{"rope_fraction": 0.5, "qk_norm": false, "init_std_qkv": 0.0867, "decay_shape": "linear"}
Below are experts of layer 2 (counted from 0) of a mixture-of-experts language model. Rows are named router (the router's row for the expert), up (a neuron's input weights, with its number), down (a neuron's output weights, with its number) and show model dimensions 0-159. Each number is 500 + 25 x the weight over its row's rms, rounded and kept within 0 to 999. Numbers have three digits each.
Before each expert's rows: "mostly gets" lists some tokens that are sent to it at least half of the time. This comes from a sample of Wikipedia text that the model never trained on.

# expert 111
mostly gets: "ro", " States", " York", "co", "ino", "ena"
router:502490543532512494480555474530461517509504519516503532498493460515494513490499528501487466494497470540451498491530510555448465482497522471512526523494478471511481484483468476492521481488495471525487564486507507517496516507461535555504500505488542512531517512503535489510519561499513462456464523476504540488480491455482477494525508487530490483499493496529476544498518514511520473512543498469489528478501433520512517485517482494460506529544499513509539486480519513494489520520493565
up0:499523536536489523489448497454493514532451478483506493496489466512479483535449486487494507500492519527508481478502457467505499483472502460470526478507500467483505527522513494491488492502510551485521462516511520537462509534542511497507482485475473481496488533479500540506523460480501488517490491484497488558479497456517492532456509505478476507455514503511534508453477524512537533475470492518539457499493488504524489574460489505514526533482565495505526504464520520480456501501527529
down0:524484519491495476542462526475511521483477489491497502472490480492498423528515490502542512492477536515483528513514495478522537545495482500474517510473475486505538529485511517542507476494504504497482459480542516510489472471510481508459479468525484464504501484491463517454503442509465510503510511514535497502483512498564501494516447494461489487457544533501506520463496514521524535492510487470512470467512534516485504508486534521528528570507523535512521472538488444512519505520473468
up1:497511529496460494484516464460486537503486491511503486532534527494480477467498516498514535494508516469497461517539477519508530450485528455482510520480494533492497513498518525521470476514496521499489492547504533519448516484494485526511479528515535528514531538489487521499482461491455508523500470514537456508499504453507514511505517472472516499472554519519480530527473516514510520481492511480438511528465479547525511455460533486512524477505499557461547477473519434481487499489489495
down1:506508496498493485544522521468556472464491491496494525539526483479490478494476493508522482491497535481421522523473467471520513440495542457534466512497466531495485530490476489494483505489480519523501504499525473517514497506500506535522451485553479573508513475479474541516476532483528490550516524490513470517479493485507522491542543497505475486505562492518521498549488486454517506523512488520470484516483465511482533492507515494533471518486490451515516491490492505494453507514479495

# expert 41
mostly gets: "ions", " number", " series", "ants", " form", "ations"
router:472543495516489534497488485504520479528517480527501446496506534504498489471475476493500470481534541454541543423506509536515469457521477518522507452494479478520505485510459529533504525494494487540517538512496527498511471504511507496497516560486463504513507515502462493511504523508493512482465525524546500478474520497476528482509505551498466471542502486470471527496473533525522492457500480485533476475517535488469522468471502499483502475498535499496530520481489456468442492487529519
up0:560490476465498528510522502502513501544530455514475498530484488470480491472475511505533540545494428511529491512468540504520481446504482482504466490480512497496495523501516499517450467520469464502546487495540481540502522530471511508500489541512511496508500552477488503442520503519517479503501483492562490521529479453535533528518499510480472502499491496506486526469494462529517472524489507492524560508466475525493526482493540491504513466486487476501523504514499480483471534536502538
down0:573507472464452522495471469537473518502544498508513510478478532521531499496505483517526484562483497457529509531526533479499485477543470520502448501484483483495506489509464525544449474486472477514533472564516532475498500503509487469460499527517513522481516508489485512494484501561507538524479475499552509455484495482482457505502489472521477482508527509507469516468518488506521506484473519491501507553534514467507516486525521502449486491499499486479474544477501475505522482486505516
up1:507502507494488518425535491479529486479520503498511436479495493466496514494521493514494485484514527491490485485535519524518491542470497490510551513548489484532470488513483529511515492488514547511482486529503491486500526481480462500491465503475511519519506534490542556502477461504500504506465518428519549501458504513496542536502542542522544456484507513495521502491489511513492507511481486489489481490467491482475505506491553502496530492484474544488518471460514480546575468532521476
down1:513442532502510496486489471515487513504552509514436490515489507477538508533522500513515458483530523485491494451532525558503503508486493486498528453490466471527498425496485518472533508516494510493486517462508480497500476514485470526482456496509504526491462467535464474565559485524524488499512499478487475499449501524480524514501499484482529492518531500469538517475509522435473518497493486494494509516525479508513503534554460506528510491490489498490517474528469526503512551505508490

# expert 113
mostly gets: "ai", "ton", "ara", "ata", "ino", "ari"
router:486486510509496501447547517476492482524495476488493502521488500490486471480452541504501477530499512543487499455538549502512425474547530505497549478520498448480471479471487491533505498517493521536547517518497511504517507478503503535503522514499533526513481517476521514455510531514519461489505525462554530462486507463523465475503521479515458496523503533455500523499504502479526495513540512461505525495526486476521514510492494474503487472476496506527556495486550501477466484517531544
up0:537514508512477492465482533493483537528508471514551497452528546500520519483514517480502503483496510479524448511508502482513476518552506519471463454511498477505491492530499544529466519531501451500490522504523481508518510495532444537478542501503509508496524529500472503494520499466493489496487482508571493522508519526506500511507506527462477500474484466474491535497507482534487513487470493507418476491439498511499470469456481484486534487523499491528523550525509532514542536510514475
down0:502529520536496524504483496457463519522471470536494498511479467525503463469484526520520486510536509518491493505511490515474532510505476482456506497517540523531498508483530489522494516562488489502500539532490532507493521522487519502510481482490517496513484510494465540498465552473472519549517500558497512503495497531510494529467490497478479445500549478490511508523478501499472526483460505570489500456462493507474490443493512502466521541495476450437498503489468506495550481494497452
up1:539531508478506530464494508492496505513520462484514507512529447468496463490473507533519562472516521505466514471524498485482524517475494473497483505448518483493486506459495486534480475558524487461471480497519519462475501534478511474540501507497507482510487572489511467525448467524486470506489492453507542531454493471523535553523493494475511499478517533496508498504505501524475518485493540482537483473500542470506482449501502504468510503524511530510505485505546471522498515493455473
down1:485496487520480457499479494488506552492471509531542508516537495519472470552512522497511497494509529522486510515492500487561458485507451478451488502502509513475506507489512497494522453524490524479496496510492532485469496461494530493559538467476493446466539497495536485500470551488522504492510551538490513458512459496496519498523457521445467513532521543492511511478502488479441539494491494463531475507473502491471490475485475505524486542502527532494477505509481493513524474538528490